Weights of a small mixture-of-experts language model, trained from scratch on English Wikipedia: 1 pick a token, a softmax router.
Below are experts of layer 8 (counted from 0) of a mixture-of-experts language model. Rows are named router (the router's row for the expert), up (a neuron's input weights, with its number), down (a neuron's output weights, with its number) and show model dimensions 0-159. Each number is 50 + 10 x the weight over its row's rms, rounded and kept within 0 to 99.
Before each expert's rows: "gets" lists some tokens that make up at least twice as much of what it gets as of all text. This comes from a sample of Wikipedia text that the model never trained on. Tokens count by the router's weight.

# expert 8
gets: ".", "=", "\n", "\n\n", " |", "|"
router:47 52 45 43 46 34 54 46 36 63 49 47 67 77 49 58 36 44 42 70 51 43 37 41 48 51 47 62 41 68 35 57 32 51 52 40 60 64 55 35 53 44 57 51 65 70 62 51 38 52 58 41 51 48 63 49 42 49 53 41 38 58 62 58 35 45 53 33 59 73 64 54 42 43 37 34 39 40 70 52 50 50 54 61 41 48 50 61 56 36 44 39 62 64 47 54 64 64 58 55 65 37 64 48 44 45 56 48 54 51 49 36 57 56 60 52 42 48 42 55 62 49 54 46 43 54 46 30 62 29 34 50 50 33 56 57 36 38 50 34 39 54 49 37 54 70 44 44 53 45 66 64 57 38 52 49 60 53 51 57
up0:44 62 44 55 68 40 58 52 42 42 37 47 46 48 36 54 46 62 64 45 66 32 46 57 30 47 50 52 55 53 32 53 52 50 47 62 42 42 61 66 49 29 61 50 57 47 50 55 44 42 62 45 40 51 63 57 33 52 59 43 46 60 67 46 44 44 57 43 58 52 52 34 57 43 51 56 53 54 54 37 26 50 58 66 49 54 46 52 55 38 74 58 44 44 41 53 42 57 58 57 64 46 51 26 51 45 61 52 46 68 58 48 40 53 37 58 56 50 43 52 58 47 52 45 57 60 50 69 58 29 47 45 51 51 46 50 68 57 30 47 32 60 43 48 52 24 39 72 46 27 47 52 74 54 52 30 39 50 50 56
down0:40 41 53 65 47 49 58 59 54 61 47 55 58 44 22 60 46 68 42 65 33 50 58 62 51 36 37 61 47 50 42 52 42 54 50 33 53 58 63 51 58 44 60 71 60 61 55 35 58 50 56 54 58 53 44 40 52 46 48 57 56 52 48 50 52 43 44 58 49 57 46 37 30 47 54 56 62 50 45 44 42 44 52 52 38 47 58 66 55 48 50 55 61 63 40 45 31 55 50 28 34 59 39 55 52 48 33 51 58 48 47 62 39 58 64 60 49 52 36 45 65 50 62 58 58 47 32 44 25 50 48 45 45 44 68 55 44 59 56 40 41 39 67 64 64 56 64 25 43 65 35 36 53 44 46 61 56 60 37 24

# expert 3
gets: " (", "N", "S", "A", "W", "T"
router:33 45 33 54 43 66 47 56 55 59 53 50 49 32 47 51 52 54 62 39 41 61 59 65 69 53 48 64 49 52 46 41 63 39 46 44 49 40 50 40 31 45 63 61 51 38 52 44 43 37 60 59 56 64 45 44 39 60 39 56 54 62 46 61 41 45 47 49 56 70 44 50 40 52 59 48 51 49 61 56 36 54 53 47 52 68 44 29 37 61 57 68 29 50 61 41 52 55 49 58 38 66 49 51 62 39 44 51 41 58 40 40 56 48 26 54 39 56 54 34 59 57 55 38 58 49 49 50 64 63 46 49 58 64 42 56 68 47 43 58 67 52 38 75 57 43 34 43 53 59 55 54 49 51 35 62 46 49 72 22
up0:50 53 59 55 45 57 41 53 69 41 53 53 42 41 67 35 54 57 57 38 35 62 40 52 53 68 40 53 50 36 57 44 42 32 37 49 50 56 61 16 43 39 60 28 58 49 45 69 66 52 49 29 66 50 45 46 31 47 48 54 57 51 50 54 39 38 57 29 60 53 50 46 36 42 35 52 33 59 46 38 34 41 49 41 56 44 45 47 39 44 58 50 42 51 57 39 62 51 46 55 52 50 59 52 49 47 45 38 42 45 57 43 51 40 52 39 59 34 65 49 44 51 39 46 44 59 62 50 45 49 42 34 52 58 50 55 54 51 36 36 36 35 44 57 61 54 44 47 44 64 49 19 42 63 62 43 76 48 48 46
down0:60 46 51 53 47 42 57 50 54 52 35 58 44 66 40 56 52 54 48 48 57 53 40 60 61 45 47 54 53 76 59 73 55 60 68 69 43 57 55 49 70 62 44 47 51 44 44 28 52 54 59 53 58 79 57 54 63 39 45 48 57 54 55 48 56 47 37 49 54 30 45 37 63 57 61 37 33 64 57 66 56 58 51 46 40 46 55 53 44 57 58 33 37 53 43 48 53 49 39 55 47 40 55 38 43 51 51 36 49 31 61 41 67 48 47 54 62 70 47 74 57 16 54 34 46 64 62 38 44 41 56 32 47 52 51 36 52 50 61 55 54 48 46 48 38 62 49 33 56 52 55 45 60 40 54 48 45 51 63 42

# expert 13
gets: " in", ",", "|", " In", " September", " July"
router:69 44 36 40 40 44 48 46 46 35 63 48 47 36 40 65 41 42 70 36 54 51 75 59 33 39 65 40 67 58 57 57 58 59 49 34 44 47 66 40 46 47 51 59 44 47 56 46 54 42 57 42 46 51 50 59 45 41 70 80 46 45 38 39 47 39 42 49 40 29 48 56 61 58 54 45 69 47 35 55 55 52 42 48 55 51 46 60 47 60 45 34 63 50 53 30 54 60 56 65 67 47 44 36 50 39 56 53 49 41 63 62 51 46 48 42 56 30 56 60 65 39 36 52 51 36 53 53 41 32 53 52 51 46 54 60 42 54 42 62 67 39 68 57 47 59 46 45 63 36 29 56 44 44 51 47 56 56 59 40
up13:58 44 48 45 27 35 57 47 30 44 59 38 51 38 55 52 36 59 66 67 53 55 54 58 42 40 54 67 69 42 52 37 54 67 53 48 58 53 46 56 49 62 37 61 78 47 35 47 57 64 36 39 20 50 43 44 60 37 55 54 63 64 46 51 43 54 43 52 43 45 56 69 38 62 50 57 39 61 56 61 34 54 56 46 63 49 65 47 62 53 53 59 53 48 52 48 44 56 65 59 44 66 57 58 63 42 36 38 50 52 53 38 46 46 30 50 55 50 51 48 53 42 58 58 49 46 36 58 40 44 70 49 45 46 44 58 51 51 63 71 69 53 58 56 40 44 47 43 52 45 24 52 44 44 46 55 43 31 55 43
down13:43 46 34 41 61 36 54 53 59 50 46 58 34 43 27 37 67 47 72 59 50 46 55 49 51 55 54 48 36 51 41 44 31 50 34 62 45 43 39 54 42 57 41 43 36 66 55 38 58 45 62 57 54 50 60 30 52 41 44 54 53 52 73 73 40 48 46 59 67 48 41 51 38 41 49 36 44 52 43 39 69 52 40 51 42 45 44 33 63 49 57 43 69 40 27 44 71 54 42 38 51 54 46 43 46 57 47 49 55 53 36 50 40 48 64 58 53 40 52 48 60 44 53 60 42 52 55 39 42 60 33 36 57 61 43 53 32 48 51 44 35 64 53 47 48 46 51 54 62 46 51 65 65 51 78 39 66 41 47 57

# expert 6
gets: ".", " 0", " 1", "0", " 18", "19"
router:39 43 46 49 53 67 46 63 38 46 57 36 55 40 41 42 38 37 55 48 34 59 37 41 59 30 47 41 56 61 41 34 61 47 54 48 39 56 53 57 69 57 45 45 27 49 37 65 59 59 55 49 36 41 56 66 49 57 57 65 36 41 26 38 49 51 53 53 45 41 51 50 54 42 60 41 56 35 52 52 47 37 32 42 43 48 53 48 41 38 54 60 62 62 68 52 37 57 53 54 55 54 63 38 74 45 43 35 49 50 45 48 63 40 54 47 39 62 44 64 49 46 60 69 53 29 56 54 44 33 53 39 43 40 51 55 65 48 44 42 72 54 34 64 64 51 55 44 63 40 51 63 60 54 42 60 51 52 70 57
up0:47 55 43 39 42 42 49 73 50 49 42 48 62 52 63 62 53 27 58 59 41 50 44 48 45 48 31 42 50 58 56 36 62 39 57 52 36 67 46 69 63 46 60 46 52 32 50 51 56 47 52 49 47 63 66 44 61 56 35 53 58 58 43 54 73 51 49 42 47 80 56 44 42 47 42 47 54 61 64 63 49 47 38 62 60 47 36 50 42 47 24 58 46 45 47 47 53 47 54 62 43 46 36 48 49 51 43 43 57 57 54 56 57 33 80 50 52 50 71 49 40 54 49 36 44 34 58 36 46 57 48 45 53 48 40 35 65 45 49 41 61 56 50 37 39 49 64 47 36 32 43 48 73 46 36 58 45 54 39 34
down0:37 71 53 60 67 56 42 54 55 61 47 45 61 39 51 62 39 42 56 48 43 57 44 23 20 46 66 49 48 44 59 48 49 58 44 48 58 57 38 41 60 51 59 39 36 55 44 72 44 56 46 61 53 46 51 40 47 62 64 42 46 60 39 51 37 41 56 52 67 47 51 57 60 52 52 44 45 49 40 50 54 54 48 31 54 46 29 38 48 52 51 50 72 51 66 43 42 49 42 51 73 60 65 36 56 47 54 63 53 43 60 53 67 51 50 37 55 67 25 60 55 41 65 53 49 44 43 44 53 40 55 44 72 45 41 67 48 52 43 65 43 59 51 61 37 58 55 44 63 59 58 52 26 62 62 47 51 43 57 43

# expert 11
gets: " was", " is", " were", " are", "ly", " to"
router:59 51 62 32 51 71 37 53 67 58 37 68 76 57 62 37 49 42 45 54 65 37 60 41 55 46 58 42 71 57 50 46 49 68 46 39 51 53 36 65 47 44 54 38 50 58 59 66 51 50 65 35 55 49 48 55 58 42 53 35 59 54 34 49 44 43 65 38 54 44 43 48 55 46 57 57 44 55 48 41 64 44 53 46 46 42 33 61 56 45 49 54 41 58 36 50 57 56 71 52 35 43 48 61 40 62 38 41 56 42 47 42 53 45 65 43 43 41 72 27 61 32 50 56 63 74 53 54 47 65 31 66 45 41 53 31 39 60 42 54 48 55 49 52 46 38 58 46 53 51 51 55 55 42 42 51 48 52 52 27
up13:44 59 56 38 49 47 51 53 38 57 56 52 54 42 55 41 71 56 49 39 65 68 52 54 62 52 47 35 41 50 51 41 51 50 69 47 51 61 40 57 47 65 61 40 47 54 53 45 55 42 65 65 44 51 53 51 44 52 57 71 61 50 56 49 47 57 68 52 49 53 61 63 67 48 66 47 51 43 43 73 42 44 68 57 43 43 61 46 76 37 48 25 48 65 41 44 42 53 52 61 53 61 57 50 66 51 55 58 31 38 21 53 59 37 31 36 58 41 62 55 59 56 33 61 50 75 50 64 51 43 44 50 49 62 50 25 51 47 33 49 43 54 56 52 38 50 52 56 61 58 68 47 42 49 57 49 58 52 41 42
down13:54 53 45 60 41 43 52 72 59 48 60 51 36 57 61 45 59 29 37 56 68 52 40 43 76 55 41 37 43 49 61 46 41 55 66 52 55 49 57 55 29 64 40 51 38 53 51 51 59 41 64 50 51 36 55 46 62 71 57 75 41 51 53 46 47 57 52 47 52 42 50 51 56 40 61 47 29 51 66 46 40 67 49 39 63 29 49 35 62 51 37 40 38 48 52 62 57 46 39 45 51 55 52 50 46 53 52 50 51 50 31 47 37 55 36 48 71 52 52 60 33 37 49 44 62 44 54 55 69 59 62 52 53 48 53 35 51 43 52 52 38 53 59 45 48 37 41 57 52 55 86 39 56 49 52 50 51 60 57 70

# expert 1
gets: " |", "|", "-", ":", " \"", " The"
router:70 46 46 54 54 65 48 40 49 48 53 54 55 53 37 56 49 55 58 56 62 62 42 49 61 40 50 40 55 55 59 51 57 79 54 66 35 50 66 52 58 56 41 42 52 45 39 63 63 59 45 43 46 50 43 48 65 40 45 52 53 66 57 44 52 59 64 49 61 52 67 37 56 77 46 53 58 42 53 33 48 42 64 46 37 54 55 54 71 56 45 41 38 45 56 66 29 35 58 41 47 56 55 41 46 49 48 60 56 55 65 57 52 75 56 61 45 47 65 49 55 44 47 53 57 29 49 40 50 60 38 44 50 77 26 47 46 57 60 63 35 38 67 40 42 26 53 38 37 58 52 44 47 50 48 53 59 58 48 52
up0:56 48 45 44 61 61 36 52 49 44 51 51 52 48 46 34 52 61 47 58 61 63 48 62 46 57 63 57 66 69 57 40 54 68 39 73 34 45 56 58 83 62 57 58 53 57 50 48 54 58 36 33 46 47 34 65 38 44 54 57 53 60 49 64 54 71 45 40 60 48 54 50 62 75 58 44 49 43 65 29 64 43 57 45 33 47 50 38 55 41 50 56 56 46 52 55 53 43 46 56 45 48 60 42 59 76 46 31 45 48 40 43 50 40 66 47 54 58 54 47 45 37 59 55 48 41 51 49 48 79 41 24 52 46 26 46 53 51 58 36 51 36 49 55 42 48 50 60 43 46 42 48 45 50 46 46 56 35 61 46
down0:46 59 53 36 56 32 36 66 66 47 63 55 59 54 48 59 61 58 54 48 55 35 63 67 73 60 53 49 51 36 55 56 55 43 60 47 46 49 41 41 51 37 56 40 50 55 52 65 45 39 71 35 57 50 53 52 52 46 47 33 49 48 54 43 67 32 37 54 48 24 43 58 32 40 53 40 55 51 51 71 46 61 31 56 33 49 73 46 45 43 50 50 59 56 57 59 58 62 43 41 62 55 53 45 46 50 50 53 50 44 49 40 57 67 46 41 45 58 54 68 44 45 43 67 52 35 31 50 50 56 54 53 36 50 60 40 48 24 59 56 71 49 42 42 65 43 43 68 36 55 44 49 54 52 46 63 54 60 30 42

# expert 5
gets: "-", "=", "\n", " co", " inter", " \""
router:56 48 48 60 68 48 61 51 59 56 59 40 43 39 64 46 42 55 65 53 51 48 60 67 42 52 62 43 46 37 54 48 58 42 44 46 50 51 41 58 41 48 28 41 62 40 57 44 59 51 54 52 66 58 67 37 50 43 50 42 42 54 59 45 72 49 34 58 48 64 45 53 40 55 52 72 54 49 49 46 47 65 59 57 32 39 42 42 60 37 66 61 43 48 53 33 68 28 37 56 56 43 67 70 58 52 51 48 47 48 34 68 40 58 64 48 30 62 46 54 43 39 54 54 59 38 51 56 58 59 64 67 48 51 46 28 31 49 51 54 44 34 59 53 47 57 40 72 46 43 63 31 45 39 47 60 46 56 43 40
up0:50 38 47 42 64 53 39 44 48 51 44 56 51 39 52 56 38 49 61 57 57 46 54 45 45 48 46 30 57 45 79 57 39 47 67 41 48 50 54 62 54 41 38 56 56 41 61 49 50 36 47 63 45 51 67 49 53 61 27 42 49 39 31 36 48 54 47 67 60 70 54 53 52 56 53 66 43 51 55 47 56 56 21 66 49 49 50 59 48 42 50 56 76 45 66 46 48 59 43 52 49 43 49 42 56 61 61 57 61 41 41 51 40 42 48 61 49 62 62 42 61 36 45 64 50 52 43 53 60 59 60 70 30 51 59 30 51 31 63 43 57 51 51 52 62 52 35 50 59 49 39 70 44 39 34 57 59 71 52 37
down0:50 41 52 45 44 34 49 63 62 59 49 31 44 48 46 43 47 56 46 51 41 39 37 64 62 75 59 41 48 55 52 62 32 47 51 63 42 44 48 59 43 43 55 68 56 52 69 56 64 69 28 66 41 52 48 47 41 55 74 48 54 36 28 54 55 52 30 46 34 48 43 55 31 45 38 42 58 49 51 42 43 49 57 61 44 59 53 51 26 21 64 54 55 37 46 38 48 54 58 50 40 45 60 56 50 43 61 37 48 64 47 51 56 59 51 44 65 55 56 45 41 48 40 34 71 41 49 47 45 79 52 38 48 50 60 47 52 54 55 38 35 51 59 45 47 58 63 52 56 57 55 50 46 61 54 59 59 36 45 52

# expert 9
gets: "a", "i", "o", "e", "n", "u"
router:33 46 53 47 59 65 70 52 51 25 43 56 43 48 54 58 62 54 42 44 59 36 43 44 44 61 48 69 46 58 72 47 59 39 53 52 53 66 54 52 40 50 32 54 57 22 51 42 30 54 50 56 45 44 66 45 56 58 49 52 45 36 57 52 44 56 50 48 59 58 45 51 30 45 38 68 50 56 28 41 47 55 43 50 58 46 58 43 42 60 64 61 59 28 37 57 53 47 55 45 32 40 46 43 55 48 54 38 45 43 61 33 51 54 36 70 61 49 50 58 68 32 64 37 53 47 34 37 42 47 38 40 30 46 36 58 48 62 51 33 49 53 49 40 61 53 55 50 63 69 42 44 48 58 46 38 49 52 41 57
up13:41 43 32 40 58 66 67 68 48 56 58 70 55 53 59 53 57 45 45 36 49 46 50 56 58 51 53 48 43 45 45 31 47 54 77 42 62 59 58 44 48 54 53 52 40 42 57 23 46 39 35 50 37 52 39 44 41 43 41 66 36 38 35 35 46 71 44 45 48 52 44 42 43 69 39 62 47 51 55 50 44 54 53 58 55 52 40 48 60 40 65 63 55 58 34 65 51 38 67 40 64 59 55 57 45 30 64 36 62 46 49 63 41 63 68 41 38 58 43 51 46 47 46 40 51 50 49 39 47 57 45 49 44 50 66 66 58 49 53 50 54 54 57 49 53 62 36 56 72 49 48 49 54 31 63 50 59 45 37 28
down13:55 54 53 62 51 45 42 46 55 59 55 46 52 51 48 61 46 40 44 44 48 43 73 46 55 60 53 58 50 44 58 43 40 55 54 47 43 48 46 36 59 59 58 48 40 27 55 67 75 31 66 40 48 54 61 48 22 45 49 51 53 44 37 53 37 64 52 63 37 37 40 51 43 45 68 49 38 45 64 50 55 48 62 69 70 40 48 60 63 62 56 63 32 58 49 61 38 49 53 49 56 63 27 44 62 69 44 61 44 56 59 47 54 62 35 45 57 66 52 57 34 60 39 45 71 29 65 62 51 33 44 45 62 51 51 57 45 53 57 45 47 52 58 63 51 43 30 55 57 63 51 59 49 52 60 54 47 51 50 37

# expert 0
gets: ")", "\"", "s", "}", "us", "um"
router:42 46 48 48 65 63 54 49 41 55 34 40 52 65 59 56 51 61 40 29 38 41 46 48 45 53 39 40 45 54 41 57 57 62 67 71 49 57 49 44 57 69 53 47 57 57 56 53 50 54 55 51 41 51 47 32 44 52 37 50 48 46 34 46 63 39 76 34 57 35 44 48 50 46 58 44 41 52 50 54 63 52 33 66 51 36 47 55 54 47 62 37 62 52 46 45 58 49 59 55 60 66 55 74 46 68 48 33 47 56 53 34 48 46 57 41 48 45 47 37 65 82 57 43 41 59 52 51 63 41 53 58 45 50 71 66 71 69 63 47 45 42 49 46 77 46 43 42 39 39 42 37 47 55 52 47 54 54 37 46
up0:54 40 60 63 63 51 52 36 59 43 37 47 49 45 59 48 47 54 44 50 66 68 41 16 47 52 54 47 35 48 52 71 65 61 40 51 32 31 36 59 62 52 45 47 45 52 52 66 45 45 60 49 34 49 51 49 56 30 49 55 70 46 59 46 59 59 62 51 58 45 64 65 34 56 55 49 59 50 60 55 42 38 52 60 48 57 38 35 52 54 66 60 65 54 65 61 38 51 46 69 52 62 65 51 51 66 66 52 60 43 50 48 33 60 48 40 50 46 50 55 46 52 41 60 40 29 50 58 67 48 52 44 46 44 69 64 45 42 46 46 37 62 36 56 60 45 50 53 58 59 58 32 47 51 48 42 59 58 50 74
down0:46 48 66 46 51 29 65 72 52 61 44 41 41 66 33 47 37 48 55 57 36 59 59 50 56 60 39 49 27 56 41 65 73 55 50 61 59 57 43 43 46 43 55 62 54 45 33 55 54 47 54 59 43 53 46 92 42 55 35 37 39 57 34 39 35 50 37 38 54 55 45 53 48 61 62 25 50 39 59 47 69 46 58 44 51 44 50 52 41 61 55 64 44 46 60 51 47 42 48 55 59 49 54 63 44 45 55 62 49 48 57 53 60 42 46 49 68 49 51 42 50 41 46 52 46 41 52 37 54 63 56 67 43 46 43 27 70 40 54 52 40 51 56 41 51 66 55 58 45 55 61 56 53 44 55 64 53 45 54 33

# expert 15
gets: " the", " and", " a", " The", ",", "The"
router:57 49 49 62 31 35 60 46 60 45 56 48 65 38 49 53 67 49 45 44 58 36 50 32 53 45 39 54 64 66 52 56 37 66 44 66 46 32 57 39 65 42 58 47 29 61 52 53 45 53 45 36 39 39 35 48 57 65 55 40 69 51 49 61 40 46 45 40 49 60 62 49 46 54 47 70 55 62 43 49 44 50 49 46 44 58 54 65 40 43 41 51 49 48 29 61 40 59 33 58 55 43 43 42 58 79 36 29 48 67 57 53 46 55 62 57 44 34 62 60 37 64 40 34 43 62 56 58 43 59 33 54 56 41 41 41 52 68 53 57 45 54 65 58 48 52 66 52 50 49 44 44 49 37 58 47 45 39 54 32
up13:57 43 50 45 30 51 38 56 60 46 49 27 53 58 44 40 51 56 38 38 57 59 67 40 68 50 43 51 48 71 42 35 58 36 51 65 52 24 45 68 46 44 55 55 64 54 50 56 62 55 37 48 36 47 45 44 49 54 40 39 56 59 49 40 45 50 30 57 70 54 72 50 41 48 43 63 33 45 40 45 44 57 53 52 49 47 51 45 42 50 38 58 44 47 42 48 43 57 61 56 51 32 51 43 50 63 45 43 38 57 44 52 36 63 38 63 47 46 65 46 68 49 39 48 67 38 51 49 59 46 49 26 41 43 63 75 49 61 51 45 65 48 58 35 51 62 38 43 38 43 38 36 33 40 42 54 49 35 42 42
down13:47 46 41 52 49 33 64 51 62 55 41 54 45 46 28 54 39 45 48 41 37 45 48 46 40 59 62 41 42 39 40 57 62 69 42 45 63 52 45 39 21 54 57 52 45 60 54 39 46 52 51 40 53 45 61 60 41 68 40 53 40 49 54 52 58 28 52 36 48 43 44 58 37 54 42 44 44 56 38 50 53 38 52 59 37 42 65 51 47 65 76 64 53 33 52 52 60 40 44 39 51 48 54 50 36 70 51 62 39 44 64 60 53 42 41 49 43 63 47 44 56 37 63 40 50 33 59 47 60 36 31 38 41 74 54 50 65 38 51 58 50 48 42 62 58 53 26 64 60 41 40 55 54 55 42 64 55 66 60 57